Experts of a small language model: 4 picks a token.
Below are experts of layer 6 (counted from 0) of a mixture-of-experts language model. Rows are named router (the router's row for the expert), up (a neuron's input weights, with its number) and show model dimensions 0-63. Each number is 128 + 24 x the weight over its row's rms, rounded and kept within 0 to 255.
After each expert's rows: a language model's description of what the expert responds to; "gets" lists some tokens that make up at least twice as much of what it gets as of all text. This comes from a sample of Wikipedia text that the model never trained on. Tokens count by the router's weight.

# expert 16
router [132 130 105  93 101 113 145 110 153 105 121 146 135 111  67 136 108 132 147 112 167  84  98 111 119 103 135 123 195  81 148 138 105 106 172 114 160 123 105  96 163 164 158 101 115 118 162 156 115 123 108 101 115 125 131 137  96 132 145 157 177 127 124  77]
up0 [150  98 104 129 159 167 104  95 157 116 148 103 136 100 114 135 151  87 111 103 109 155 180 153 116 108 113 103 122 101 121 149 162 123 169  97 127 121 107 151 153  90 103  97 158 133  81 124 107 119 132 141 115 138 143 147  91 111  93 152 124 114 132 121]
up1 [145 108 128 125 171 116 146  99 106 176 126  89 132 161 118 145  73 158 158 121 133 101 142 120 186  96 164 126 187 122 135 142 141 125 125 120 116 117  92  96 147 144 127 105 132 130  99 153 124 129 139 147 135  95 149 148 156 185 123 141 125 125 118 115]
up2 [104 150 150 114 142 123 112 147 124  99 120 142 100  98 114 129 129 160 122 150 110  87 147 153 167 138 135 141 167 137 154 157 110 111 120 118 137 141  91 169 148 119  98 117 100 143 136 138 140 171 145  99 141 111 136 114 126 114 136 139 135 145 125 130]
up3 [128 134 141  97 135 138  87 124 100 108 145 141 128 139 100 124 105  95 159 128 121 141 100 132 107 124 110 127 160  73  89  97 125 113 144 134 144 171 155 140 162 142 142 103 140  85 147 140 130 164 138 146 136 125 151 121 133 117 130 128 151 118 136  96]
up4 [142 106  96 125 114 131 113  85 151 167 111 132 122 133  94 101 119 135 138 123 143  96 135 114 154 149 132 147 136  88 158 142 119 158 105 107 140 104 137 131 118 143 151 133 138  87  61 143 133 106  98 170  89  96 125 100  97  95 161  89 137 152 135 132]
up5 [ 98 136 117 107 140  97 136 133  95 175 136 161 111 118 107 130 144 137 147 159 106  98 111 112 105 126 147 118 124  81 170 142 122 108 129 163 103 123 144 124 163 111 123 166 110 129 119 151 160 152  87 110 126 158 119  87 117  91 120 151 145 159 173  91]
up6 [125 144 130 123 158 119 106 127 104 147 165 155 153 126 105 136  80 117 120  89 117 106 116 115 141 129 141 144 162 145 149 146 121 111 152 156 107 106 124 195 154  83 191 154 147  94 143 155  94 115 155 148 114 110 128 153  93 110 127 118 101 135 149  87]
It responds to: Pipe separators, semicolons and digits inside stats tables and score lists, plus LaTeX pieces like frac, mathrm, &.
gets: " |", ";", "0", "3", "6", "4"

# expert 46
router [125 101  80 113 133 153 115 114 129 111 137 108  67 153 115 111 108 142 129 166 113 124 146 132 145 168 109 117  97 118 179 129 147 124 136 115 110 185 114 129  82 137 134 124  87 134 138  96 171  91  96  95 146  95 101 172 142 135  91 134 140 137 131 143]
up0 [155 105 104 132 145 173 124  82 140 129 147  99 152 115 144 108 112 118 125 136 103 156 174 157 152 125  96 105 124 105 105 155 165 102 176  94 115 136 102 149 128  83 111 121 147 146  85  70 113 117 103 114 116 171 155 154 103 125 116 124 122 100 153 123]
up1 [151 116 136 159 175 147 143 112  86 175 117  95 134 149 131 134  96 165 134 120 116 108 119 138 176 100 150 103 177 157 153 148 142 150 119 144 111 106  88 121 156 145 135 152 129 147 115 159 121 110 126 130 127  93 155 127 164 187 122 136 116 129 119 150]
up2 [107 153 148 117 153 128 130 133 120  95 129 101 131 105 115 138 129 161 118 128 125 107 118 119 191 139 101 152 141 141 161 128 132 121 146 136 124 140  90 159 150 107  79 121  85 151 126 146 143 164 161  90 139 106 136 119 140 138 145 147 112 123 143 150]
up3 [116 128 135 118 139 150  93 113 101 114 153 164 135 150 111  94  91 134 124 164 120 170 113 161  89 157  96 113 196  92  96 123 141 127 120 108 128 163 151 154 157 138 161 115 101  89 110 103 110 155 141 122 143 108 110 107 132 145 137 130 116 105 135  96]
up4 [131 118  88 119 105 147 103  76 115 129 111 130 132 122 122  92 139 114 153 132  82 127 150 121 154 137 125 130 115 104 184 163 132 164 115 129 141 100 141 147 101 109 137 116 146  89  80 123 169 121 120 186  83 119  87 123  87  97 142 105 119 136 117 132]
up5 [115 141 132 137 132  93 175 143 102 148 137 146 137 120 115 111 167 121 159 154  98 111 118 143 128 105 149 137 137  80 149 129 121 110 129 172 128 140 113 150 164 135 135 151 122 144 127 147 145 166 104  99 114 139 109  90 132 132  98 141 145 110 193 115]
up6 [114 141 134 121 136 108  82 148 124 136 153 161 164  92  87 123  81 105 118  87  96 102 150 115 144 123 128 126 161 138 117 128 111 159 151 152 123 110 128 140 154  81 183 148 117  84 119 133 111 129 171 130 116 104 142 151  98 147 111 123 134 136 151  93]
It responds to: Articles, possessives and adjectives of ethnicity, religion or era before a noun in history text, such as the, his, ancient, Ottoman, Jewish.
gets: " the", " a", " of", " his", "'s", " an"

# expert 19
router [110 114 100  95 103 119 118  66 132 116 124 125  87 139  97 117 147 102  90 147 161 146 156 137 108 103 138  98 113 166 131 154 132 112 120 126  89 107 141 151 117 135 169 145 128 130 160 150 136 185  99  88 128  96 121  66  98 100 168 142 154 143 131 148]
up0 [148 107 119 121 136 169 108  79 149 125 147  72 143 111 102 129 147 103 122 126 109 145 182 146 119 106 103 114 118  83 125 164 160  94 167 113 144 125  92 161 143  83 115 108 151 134  95  82  92 152 104 157 105 169 131 135 100  93 152 136 141  94 119 124]
up1 [145 116 123 138 195 123 148 118  93 154 119  92 151 153 120 114  91 132 141 129 123 119 110 136 158  63 153 114 157 154 136 163 170 136 152 140 117 101 100 143 120 137 105 138 117 121 137 159 125 126 148 135 143  99 192 127 129 152 115 128  99 160 119 105]
up2 [101 151 147 101 133 111 104 135 127 102 119 124  92 105 112 153 125 152  93 144 136 108 154 153 160 143 129 168 129 148 172 150 136 110 143 116 116 139  88 161 145  87  81 117 109 147 121 144 134 136 141 104 155 112 151  95 118 135 139 131 158 142 135 146]
up3 [107 131 135 121 119 156  84 117 125 101 148 149 143 139 115 117  98 122 143 116 159 162 105 136  95 144 110 107 176  96 106  89 130 122  92 140 150 137 177 151 134 130 167 108 118 113 123 121 128 124 130 165 147 151 120  99 123 133 118 124 102 155 152 117]
up4 [131 103 109 119 114 153  91  82 157 132 110 125 126 142 103  96 117 136 140 119 117 108 126 129 120 155 125 128 113  86 188 150  84 135 102  99 141 120 132 158  96 101 161 143 164  99  87 159 135 107 144 165  86 134 104 105  81 100 162 111 158 126 111 156]
up5 [102 124 120 143 138 124 147 136  92 155 135 155  98 121 129 109 145 140 156 164  98  87  96  95 127 132 129 147 101  97 120 130 116 120 114 142  76 120 119 133 164 115 124 149  99 123 110 134 162 175 110 106 131 163 131  52 131 112 108 149 139 127 161 109]
up6 [131 144 147 115 147  96  88 118 105 144 150 134 152  53 115 154  67 102 124  82 131  97 135 117 136 138 161 119 142 142 103 132 134 121 143 167 157 105 122 177 176  80 179 166 137  73 115 168 103 128 138 112 126 153 145 130  89 115 114 137 157 141 133  88]
It responds to: Prepositions and date words in Chinese biography openings, such as in, born, March; also coordinate marks, taxonomy ranks, and league-table pipes.
gets: " |", " in", " (", ":", " of", " from"

# expert 45
router [135 142 132 134 108 128 157 124 117 100 123 123 139 191  58 134 123 115 106 161 123 114 127 138  72 131 121 109 127 154 112 124 143 129 117 128 104 160  99 124 105 146 144 161  72 147 165 125 128 100 142 103 148 107 133 138 101 163 115 121 159 143 137  98]
up0 [145 106  95 121 134 152 106  86 141 123 151 118 131 112 132 126 111  88 100 125 105 155 166 156 130 114 108 108 113  96 106 169 158 105 174  98 127 115 125 163 140 102 116 129 125 140  90  92 129 144 123 117 128 179 166 130  85 129  93 123 145 116 127 106]
up1 [142 111 123 126 172 133 153 131 105 188 131  89 140 144 132 122  90 134 128  98 101 122 122 120 153  93 134 122 187 142 135 155 181 121 132 158 118 121 134 126 144 138  99 140 123 166 128 152 100 109 151 121 152  97 144 130 180 174  95 139 108 123 136 122]
up2 [105 150 142 105 137 101 106 118 125  96 122 135  80 102 120 108 168 165 122 137 163 107 154 152 138 161 122 140 126 143 207 129 114  99 121 117 108 172  98 163 131 112  95 129  85 134 110 130 135 157 156 100 128 132 118 120 114 121 117 133 158 152 124 100]
up3 [120 143 144 113 116 142  79 124 100 118 142 155 135 146 104 138  69  84 121 128 116 146 126 171  92 162 105 126 174 109  97 106 124 115 130 108 137 143 162 171 169 126 155 129 119  95 149 124 134 138 144 135 130 131 151  89 132 157 125  95 100 103 155  91]
up4 [145 114  98 125 117 174  73  94 136 132 102 110 119 144  93  95 126 140 125 127 104  96 146 126 136 144 109 111 118  95 194 130 103 153 111  96 146  95 148 173 106 132 134 138 161  88 130 114 137  88  98 188  86 111 116 111  93  99 168 125 126 140 139 151]
up5 [111 135 121 133 123 135 137 110 101 133 132 158 101 106  93 124 175 133 147 154  71 100 105 111 106 138 142 114 125  68 161 121 173 120 141 154  86 128  95 125 161 129 138 176 105 101 110 149 174 160  90  89 142 158 123  94 130  94 104 144 153 127 158  95]
up6 [131 132 130  99 126 115  99 121 105 141 165 139 149  79 104 126  79 113 138  97 110  92 115 122 139 119 122 118 164 145 113 129 141 134 161 176 103 133 136 171 169  89 164 173 105 116 152 146  93  92 163 106 102 117 158 147 136 112 110 132 139 126 138  99]
It responds to: First letter of an article's opening subject name after its title and short description (Johannes, Sydenham), plus sentence-initial The, An, Another.
gets: " ", " the", " The", "The", " \"", " an"

# expert 48
router [114 121  93 108 137 119 179  65 133 104 160 126 155 109  89 105 109 117 102 150 156 174 116 167 103 157 136 140  98  77 177 113 134 148 158 108  98 177 111 130 148 140 136 158  93 117 146 174 140 151 134 133 145 114 118 142 142 165 153 123 157 147  65 111]
up0 [143 104 108 132 162 176 120  77 141 112 150 113 141  96 141 141 144  84 110 111  97 134 147 150 128 127 130 113 117  97 118 163 153 111 163 107 129 125 116 140 161  81  75 122 170 126  93  90 130 133 119 142 126 165 150 129 110 111 110 142 152 102 124 106]
up1 [142 116 131 127 201 127 122 111  79 173 127 132 157 153 126 127  69 160 142  88 113  86 129 116 175  79 160  98 190 159 157 148 142 155 142 124 117  92  97 110 149 114 141 126 137 121  88 153 132  98 127 149 146  97 163 140 165 185 127  85 117 144  94  98]
up2 [111 146 136 103 150 113 115 145 142 105 135 117 106  72 117 136 139 156  92 125 139 114 119 145 174 140 140 152 148 102 142 129 122 102 125 144 145 152  79 142 162  96  69 129  91 144 116 142 163 179 183  84 131 103 141 120 139 175 129 144 139 139 105 118]
up3 [115 141 143  99 132 153 105 138 103 117 150 135 154 150  85 119  88 128 118 138 132 122 105 153 110 161 111 110 158  94 107  72 140 111 123 116 159 170 169 161 158 146 150 105 140  93 137 117 125 156 148 158 113 113 177 115 141 165 136 111 105 112 136  97]
up4 [134 114  99 115 116 126  89  87 152 146 106 151 133 116  86  87 131 134 150 131 121  98 139 122 145 160 129  79 115 103 176 144  96 145 119 132 122 117 179 165  98 112 162 170 145  92  73 143 145 131 139 176  92 132 112  97  98  74 130  86 144 147 108 131]
up5 [107 128 139 117 134 114 149 108 101 157 139 134 121 131 127 123 142 153 113 160 127 113  89 112  98 134 145 118 110  65 142 112 138 124 116 119 147 134 129 115 161 117 136 137  91 118 138 138 155 184  97 118 140 157 154  91 115 135 100 159 169 184 167 114]
up6 [126 140 121 107 147 100 106 116 102 152 150 134 158  86 100 140  67  84 118  84 108  80 124 121 147 135 150 131 153 143 124 124 127 141 164 158 121 121 135 165 164  56 175 177 132  85 148 146 103  96 163 101 134 117 148 134 113 127 116 120 136 152 150 104]
It responds to: Nationality and political party words and cells in election tables, such as British, Liberal, Democratic, Welsh, Austrian.
gets: " ", " |", " New", "\n", "%", " he"

# expert 6
router [123 120 142 118 124 132 137  59 116  77 147 122 107 145 103 116  93 120 114 136 112 149 149 127 115 143 154 149 114 113 140 167 138 158 129 132 104  70 147 103 115 125 110 110 106 151 166 109 129 151  83 126 134 105 134 110  84 140 155 140 156 134 122 129]
up0 [157 101 110 116 155 169 113  71 138 111 148 110 132 101 110 139 144 107 124 122  99 142 148 128  99 147 110 102  97  90 125 162 149  95 160 127 128 103 105 130 155  90 105 126 153 137 108 109 102 133 133 131 127 147 160 156 109 106 123 147 155 119 103 111]
up1 [140 119 135 111 167 114 124 132  93 169 128  92 159 170 121 121  51 156 153 109  99 121 122 131 156  97 147 123 181 117 156 144 148 140 132 129 107  99 117 103 150 117 105 129 137 157 134 145 134 120 149 165 144 103 177 135 177 181  94 118  87 145 120 128]
up2 [ 82 147 124  95 137 115 143 115 124  97 132 117  74 109 124  97 155 159 114 141 139 131 124 138 144 143 132 171 139 128 176 136 128  99 111 126 122 148  93 146 145  99  66 124 102 167 131 134 163 161 157 103 157 115 119 127 107 136 140 137 141 148 113 119]
up3 [118 132 142  87 119 151  87 116 116 100 151 155 156 147 114  85  86 134 117 127 141 129  96 165  89 140 114 114 175 104  99 120 122 130 112 132 135 153 181 148 149 139 128 107 137 105 131 121 116 165 141 154 133 127 164 107 134 160 141 111 110 139 115  90]
up4 [140 109 107 106 111 156  97  64 136 131 111 125 137 156 100  76 100 144 116 133  89 126 116 115 123 154 135 144 122  82 188 148  91 144 133 125 163  80 118 165 105 115 154 137 162 110 106 121 134  98 113 181  99 124 119 116  76  96 143 125 125 123 105 154]
up5 [109 143 133 140 146  99 146 113 105 150 132 160 127 131 140 136 133 135 140 179 100  87  95 130 117 131 150 152 115  88 137 146 120 123 127 165  92 103 119  95 171 114 119 133 101 138 111 152 135 186 114 103 132 197 141  76 110 114 125 158 176 118 196 106]
up6 [125 133 138  95 142 105  88 133  90 127 160 138 159  99  95 166  61 105 100  70  99 124 121 112 150  97 140 140 168 124 109 136 115 133 154 167 128 115 119 138 169  80 167 160 137  92 143 154 103 124 139 129 111 127 137 134 104 120 115 122 161 128 145  97]
It responds to: Given names and words right after pipes or labels in tables and lists, often Arabic or Indian names like Ahmed, Singh, Mohamed.
gets: " |", " in", ":", " /", " at", " by"

# expert 13
router [116 128 116 121 132 126 110 120 128 136 116 106 167 141 142  63 135 156 102 108 124 126 115 139  75 112 138 168 104 105 143  52 125 116 131 147 122 123 100 114 118 117 146 112 128 120 125 127  97 144 127 122 119 149 139 146 106 157 123 135 170 153  94 134]
up0 [156 100 125 117 150 163 138  76 144 135 147 111 138 100 118 125 143 116 116 107 105 155 155 155 132 136  93 113 101 104 132 153 164  94 159  85 140 127 123 152 144  87 105  89 158 145  84  88  94 121 132 131 119 156 173 157  98 118 106 140 142 114 122 128]
up1 [144 117 127 145 176 121  99  99 107 182 120 104 150 148 106 123  65 159 157  81 112  92 132 117 149 111 145 106 198 121 150 139 127 143 124 150 111  82  94 120 128 108 113 123 118 139 125 159 105 128 125 146 124 135 139 147 157 176 131 141 119 142 112 101]
up2 [113 153 142 117 153 121 135 135 120 106 111 128 103  96 120 101 143 193 125 129 138 101 142 150 149 140 144 165 128 135 134 120 135 107 144 131 119 146  81 145 156  87  98 113 112 165 128 128 140 140 161  86 149 138 118 131 137 150 133 128 147 148 142 128]
up3 [122 135 144 102 115 138  80 124  89 114 143 135 147 135 134 125 131  91 132 161 146 161  77 153 103 140 107 120 173  86 119  79 112 118  98 144 115 178 165 136 153 166 138 115 142  94 148 118 125 149 158 162 140 109 149 109 140 149 127 159 142 135 136 102]
up4 [126 104 103 123 109 129  87 111 133 140 108 108 152 173  91 100 142 108 122 108  94 106 136 125 155 126 124 153 119  89 185 154 103 160 118 110 145 104 146 172  96 110 188  99 153  95 105 128 130 126 101 183  89  84 123  95  87  84 156  99 138 145 149 156]
up5 [ 96 131 114 112 148 113 138 105  93 163 140 161 118 104 133 126 153 151 122 151  76 104 106 132  95 146 141 130 121  99 147 121 140 130 121 157 109 136 136 114 154 132 130 157  94 134 108 135 144 175 103 110 125 153 141  79 141 135  84 152 154 150 175  92]
up6 [128 138 127 131 156 107  78 120 120 155 150 133 147 107 108 125  71  91 134  66 127  92 124  98 125 138 119 142 114 122 135 104  96 127 137 163 111 117 127 153 142  97 180 145 145  82 120 156  92 122 175 153 106 149 121 138  94 128 116 146 125 148 136  96]
It responds to: Money and quantity words after figures, such as million, percent, worldwide, plus pipes and dividers inside numeric statistics tables.
gets: " |\n", " |", "%", " for", " with", " million"

# expert 26
router [138 138 136 143 113 133 142 131 126 123 123 120  66 124 110 159 146 101 147 153 159 144 107 102 109 151 116 134 151 149 122 141 119 106 142 195 149 170 165 101 137 155 152  99 146 153 134 101 107 120 121 129 137  91  76  73 103 138 107 136 158 145 141 110]
up0 [150 107 122 122 128 153  95  83 145 130 148 109 120 122 109 141 126  77 123 121 131 144 161 120 129 120  93 155 117 108 113 158 151 105 176  94 157 119 117 149 143  81  80 118 151 131 106  90 107 125 129 140 118 138 157 149 116 129 103 142 136 111 119 150]
up1 [151 119 136 135 189 112 171 115 109 166 118  93 130 162 136 109  77 159 138 106 150 119 136 135 154 117 137  95 191 145 121 144 156 134 143 134  87  96 122  98 133 143  95 123 137 131  80 147 120 115 117 157 147 110 152 143 172 152 100 111 104 163 126 109]
up2 [114 153 131 106 145 133 123 102 138 114 120 139  87 109 103 111 134 126 127 104 145  99 138 146 175 119 143 163 136 102 138 135 136 110 115 123 161 172 102 165 164 120  58 120 112 135 123 116 148 146 182  95 134 124 119 116 117 136 129 138 150 116 130  98]
up3 [121 128 133 121 125 146  93 113  73 123 154 151 129 124 117 118  98 115 139 137 114 160  97 138  82 105 108  94 183 103 104 120 131  95  90 149 123 169 177 146 148 139 158 117 137 100 134 116 126 152 159 179 171 134 107  87  92 141 131 124 129 106 127  98]
up4 [142 109  95 119 126 151  96 103 121 151 102 152 113 158  94  89 150 103 121 160 119 137 156 129 147 143 127 102 130 115 151 150  91 146 128 119 126 126 159 172  88 123 142 114 158  85  93 141 137 101 132 185 101 111 121  98  91  90 142 104 136 137 150 157]
up5 [103 139 129 128 138 119 167 132  85 151 136 143 101 128 122 132 123 153 134 154  93  93 135 137 116 115 162 121 107  87 147 140 114 111 117 166 112 153 116  86 168 111 126 127 108 126 131 123 161 173 124 103 132 148 123  78  92 110  97 155 152 155 182  82]
up6 [131 144 138 111 151 107  76 133 101 171 155 143 139 101 114 142  39  88 135  67 112 131 119 139 131 165 141 127 139 158 105 110 117 118 140 166 157 129 103 176 154 109 176 170 148 118 114 164 122 114 130 117 111 102 120 144  80 131 134 137 147 162 143  97]
It responds to: Prepositions, articles and direction words describing where places, roads and buildings lie, such as located, adjacent, north, west of, Highway.
gets: " the", " in", " of", " at", " and", " to"

# expert 40
router [144  97 147  88 171 109 159  97 141  97 155 110 107 166  97 141 139 127  82 148 138 121 121 134 132 113 131 131 131 128 184 114 125 111 143 122 131 195 128 103 127  99 110 144 114 127 139 141 104 134 144 128 143 106 130 118 118 163 138  92 147 149  93 148]
up0 [149 104 123 110 175 149 110  66 144 121 150 115 133  89 121 124 147  81 112 122  88 149 155 148 130 142  77 111 149  90 134 154 152 104 158 101 145 125 130 147 162  87  83 137 148 109  98  87 112 124 126 113 136 139 151 146 109 107 104 136 137 104 120 128]
up1 [145 119 125 139 182 152 146 118  95 161 129  91 139 157 128 145  82 151 152 107 132 141 134 131 154  91 170 133 193 139 138 131 133 136 146 150 103 107  86 109 137 135 120 136 127 134 102 168 143 133 158 145 132  86 144 129 172 180 127 115 134 129  96 111]
up2 [111 150 132  90 154  90 125 150 127  97 123  91 129 112 102 115 148 157 101 153 152 114 138 139 170 146 118 158 134 140 178 158 134 114 134 133 141 162 113 164 158  97 108 139  82 165 136 135 131 170 134  81 140 102 148  97 120 113 147 144 148 150 121 135]
up3 [128 133 144  93 127 123  94 121 131 117 146 136 173 158  97 119 119  73 136 136 120 151 104 156  76 148 117 133 180 120 114  62 115 115 129 136 157 139 139 138 156 142 125 102 130  90 116 141 110 151 166 135 127 117 147  94 119 162 119 103 128 122 164  88]
up4 [131 116  99 119 126 134 106  58 148 134 100 124 130 124  81 103 144 150 129 131 111 112 144 126 146 147 137 121 136  72 193 168 105 148 140  95 149  95 155 161 122 121 157 146 148  75 116 152 117 126 131 159 108 111 128 107 105  98 139  98 148 152 160 128]
up5 [109 124 117 142 124 102 163 131 109 145 148 133 135 118 111 162 137 134 104 164 108  99 111 133 139 169 132 122 114  95 181 142 132 134 149 141 125 123 154 102 176 104 119 147  95 133 127 150 162 155 108 130 108 118 137  80 136 135 119 125 157 140 185 121]
up6 [122 144 123 112 143 111  81 145 123 136 149 135 159  89 114 142  92 129 153  58 108  91 124  90 117 118 128 152 137 112 136 111  96 123 146 132 117 111 144 159 182  67 173 167 107 106 127 158 127 135 166 140 127 107 141 150 117 131 109 104 138 151 166 128]
It responds to: First capital letter or syllable of a name or title beginning after a pipe, quote or line break, such as S, Mc, We, Win, Loss.
gets: " ", " \"", "S", "B", " R", "R"

# expert 38
router [114 139 142  89 137 160 122 139 137 165 128 107 121  99  86 133  85 111 108 145 131 120 157 124 164 154 165 160 103 109 121  98  97 136 149 160 167 134  93  90 144 115 151 145 105  88 122 124 108 155  99  61  97  98 144 137 131 152 125  96 131 150 114 105]
up0 [148 104 117 129 152 170 118  63 113 121 155 138 133 101 136 139 138  87 126 137  85 154 150 155 155 137  96 127  88 130 120 142 140 113 188 108 133 155 112 143 137  94 110 139 155 125  91  90 112 115 129 106 111 140 182 157 119 122 121 135 137 112 103 137]
up1 [144 113 134 123 190 132 136 120 105 171 128  90 122 134 135 121 105 129 154 117 140 107 140 101 171  69 160 109 192 125 137 180 141 146 122 141 129  85  89 108 139 126  98 133 123 142 115 166 120 124 135 126 146 106 170 136 181 183 109 121 111 140 116 113]
up2 [102 143 132 104 140 137 117 142  99 109 119 120 102 103 132 104 130 144 113 103 137  89 142 147 172 155 118 142 145 138 169 124 116  98 109 143 133 169  84 132 145  91 112 128  96 171 124 128 149 161 133  99 188  99 152 126 111 126 143 139 159 160 139 156]
up3 [127 133 149 111 131 164  65 128  89 119 153 150 151 156 104 124  81 109  95 127 130 124 119 139 110 149 121 136 172  96  99 126 118 123 127 145 137 159 142 156 153 143 148  91 125 106 143 131 138 152 142 120 150 115 150 102 120 153 131  97  93 122 147  91]
up4 [134 108 101 116 119 145  94  94 112 157 105 139 163 118 100 100 144 124 134 106  99 110 150 127 150 147 126 143 119  90 181 144  95 143 143 130 137 110 155 164 121 129 162 123 154  92  85 124 136 116 141 195  90 114 119  86 101  78 149 114 136 144 133 139]
up5 [ 88 129 122 123 131 100 138 143  75 188 144 162 127 121 117 142 129 127 120 133 119  97  99 125 111 145 141 130 119  92 151 151 118 127 136 160 120 117 129  94 155  84 137 108 102 150 104 142 143 165 104  83 136 132 136  86 123 100 100 140 162 143 173 101]
up6 [121 145 124  96 159 117  93 142 106 172 155 131 154  92 114 128  60 107 101  59 138 115 115 125 134 117 146 118 128 135 113  99  95 129 132 147 127 140 120 165 153  82 163 113 153 109 122 161 109 130 154  99 115 110 142 151 129 132 127 119 130 140 128 105]
It responds to: Scoring and result words and table cells in sports articles, such as scored, winning, goals, yards, team-high, loss to.
gets: " ", " |", " (", ";", " |\n", "\n"

# expert 33
router [ 90 144 109 114 146 165 158 149 164 111 141 100 117 178 119  99 156 131 105 110 166 117 114 139 120 140 115 117 104  97 162 112 152 143 137 122 135 126 117  82 140 136 163 153 155 157 116 132 135 107 110 115 117 108 121 127 119 143 142 111 138 168 120 140]
up0 [154  99 122 127 132 176 110  51 147 118 151 127 161 103 129 127 151 109 111 131  98 130 151 162 147 126 124 117 126 100 143 148 144 137 178 103 132 130 106 126 144  77 107 123 143 144 114  98 112 132 122 131 116 167 170 152 100 129 112 134 138 107 119 126]
up1 [137 123 132 155 168 135 156 106 102 166 122 114 148 172 132 139  77 129 134 121 123 121 140 102 142 108 171  96 162 141 109 127 157 141 142 136  98  95 101  84 150 118 131 130 138 180 114 161 117 101 117 135 134  91 168 162 176 157 126 118 119 138 114 119]
up2 [ 93 151 125  73 138  81 133 130 130 101 123 111  84 121 109 113 150 156  98 136 156 107 161 138 144 135 127 158 126 129 192 151 146 119 143 118 138 174  93 147 130  85  99 152 116 149 124 134 153 133 137 100 168 100 136 111 133 133 138 142 130 154 135 135]
up3 [120 129 137  85 157 152 104 115  80 113 148 148 120 139  83 129  51  87 117 145 123 139 124 160  93 133 118 115 168  89 111 114 134 121 131 123 156 128 158 166 138 135 158  97 130  87 120 147 107 141 166 142 125 120 157 102 118 157 122 113  84 127 152  88]
up4 [133 111  90 119 116 160  84  70 144 144 112 124 130 139  96  90 144 107 123 130 115 113 139 154 125 160 115 130 108 111 173 145 116 153 140  97 158 106 158 176  79 111 141 150 163 110 114 140 146 106 134 187  91 104 112  77  93  91 144 105 164 138 119 166]
up5 [111 139 133 113 135 114 156 119  99 165 135 160 138 121 117 141 133 139 142 181 127  95  67 103 108 141 116 130 129  79 158 134 134 112 124 154 127 120 137 120 147 127 102 146 110 108 120 142 130 164 128 114 121 171 132 104 111  82  99 128 155 158 151 110]
up6 [110 140 134 129 123 101 101 119 113 150 153 145 146 109 128 150  61  59 139  72 100  99 126 121 118  94 137 114 148 144 132 127 143 130 172 153 133 126 123 147 152 117 157 143 127 112 125 160  88 113 182 128  86 148 146 144  95 111  87 112 127 141 146  94]
It responds to: First pieces of foreign or rare names (Pres-, Vol-, Wo-), country and position codes in sports tables (FRA, ARG, DF), and leading digits.
gets: " ", "1", "2", " \"", " DF", " F"

# expert 47
router [125 117 103  62 120 132 173  99  98 121 140 143 153 113 146 108 101 104  71 134 145 132 155 157 105 156 115 190 108  94 150 130  86  97 131 120 150 153 165 116 128  70 149 150 122  81 167 141 133 183 135 120 119 102 169 122 115 141 132  69 165 126 122 101]
up0 [162  98 116 151 142 155 108  64 146 122 155 117 141  94 118  99 149  89 117 127 112 157 157 157 142 133 104 130 107 113 126 142 142 124 185  88 135 149 132 143 147  71 114 137 150 110 105  94 104 123 125 134 127 160 153 144  96 117 106 132 150 110 139 150]
up1 [144 120 125 136 167 107 109 129 105 183 118 112 152 141 104 129  95 139 118  96 131 105 133 133 167  75 160 113 187 111 144 127 149 158 155 141 133  99 103 132 169 123 101 108 120 153 135 164 141 108 162 133 137 100 183 144 147 170 100 122 121 127  98 111]
up2 [103 155 139  82 145 117 124 120 123 120 119 126 102  87  91  90 152 157  83 120 139 106 156 137 147 131 161 176 136 125 133 112 114 122 129 118 128 163 116 165 155  70  99 129 109 142 133 139 159 157 157  98 168 121 151 140 104 126 129 125 147 111 101 126]
up3 [128 140 141 118 120 141  73 127 101 132 142 154 148 157 117 115 112  93 134 169 126 143 101 162 112 139 126 129 170  89 108 122  95 117 121 136 125 170 148 151 141 172 153 127 138 120 144 155 131 166 116 159 129 124 152  89 131 144 121 111 118  95 156  91]
up4 [127 104  85 110 115 154  90  90 147 132 113 114 119 154 103  96 118 147 119 124  94 118 144 137 163 143 140 152 119  97 163 115  89 145 118 113 150 131 155 137  76 111 128 157 156  75  97 148 142 120 119 172 104 132 113 112 112  81 150  90 112 149 143 148]
up5 [106 135 115 122 139 132 149 112  82 204 139 134 138 117 125 111 146 105 109 171  97  73 116 129  93 168 139 145 110  77 171 138 125 119 112 157 120 124 167 126 149 114 118 142  98 127 151 140 148 143 127 101 114 161 135  74 120 121  84 138 178 141 175 112]
up6 [120 133 129  95 149 101  68 121 110 118 146 152 147  78 131 136  57 113  98  95  80 100 152 119 122 128 142 134 143 128 147 118 106 116 124 142 135 118 121 150 149  70 181 157 135 115 141 140  99 129 162 119 135 100 136 145 108 107 116  96 165 157 153 108]
It responds to: Spaces, "and", commas and qualifiers such as approximately or nearly that come right before numbers in census, climate and table data.
gets: " ", " (", ".", " and", ":", " |\n"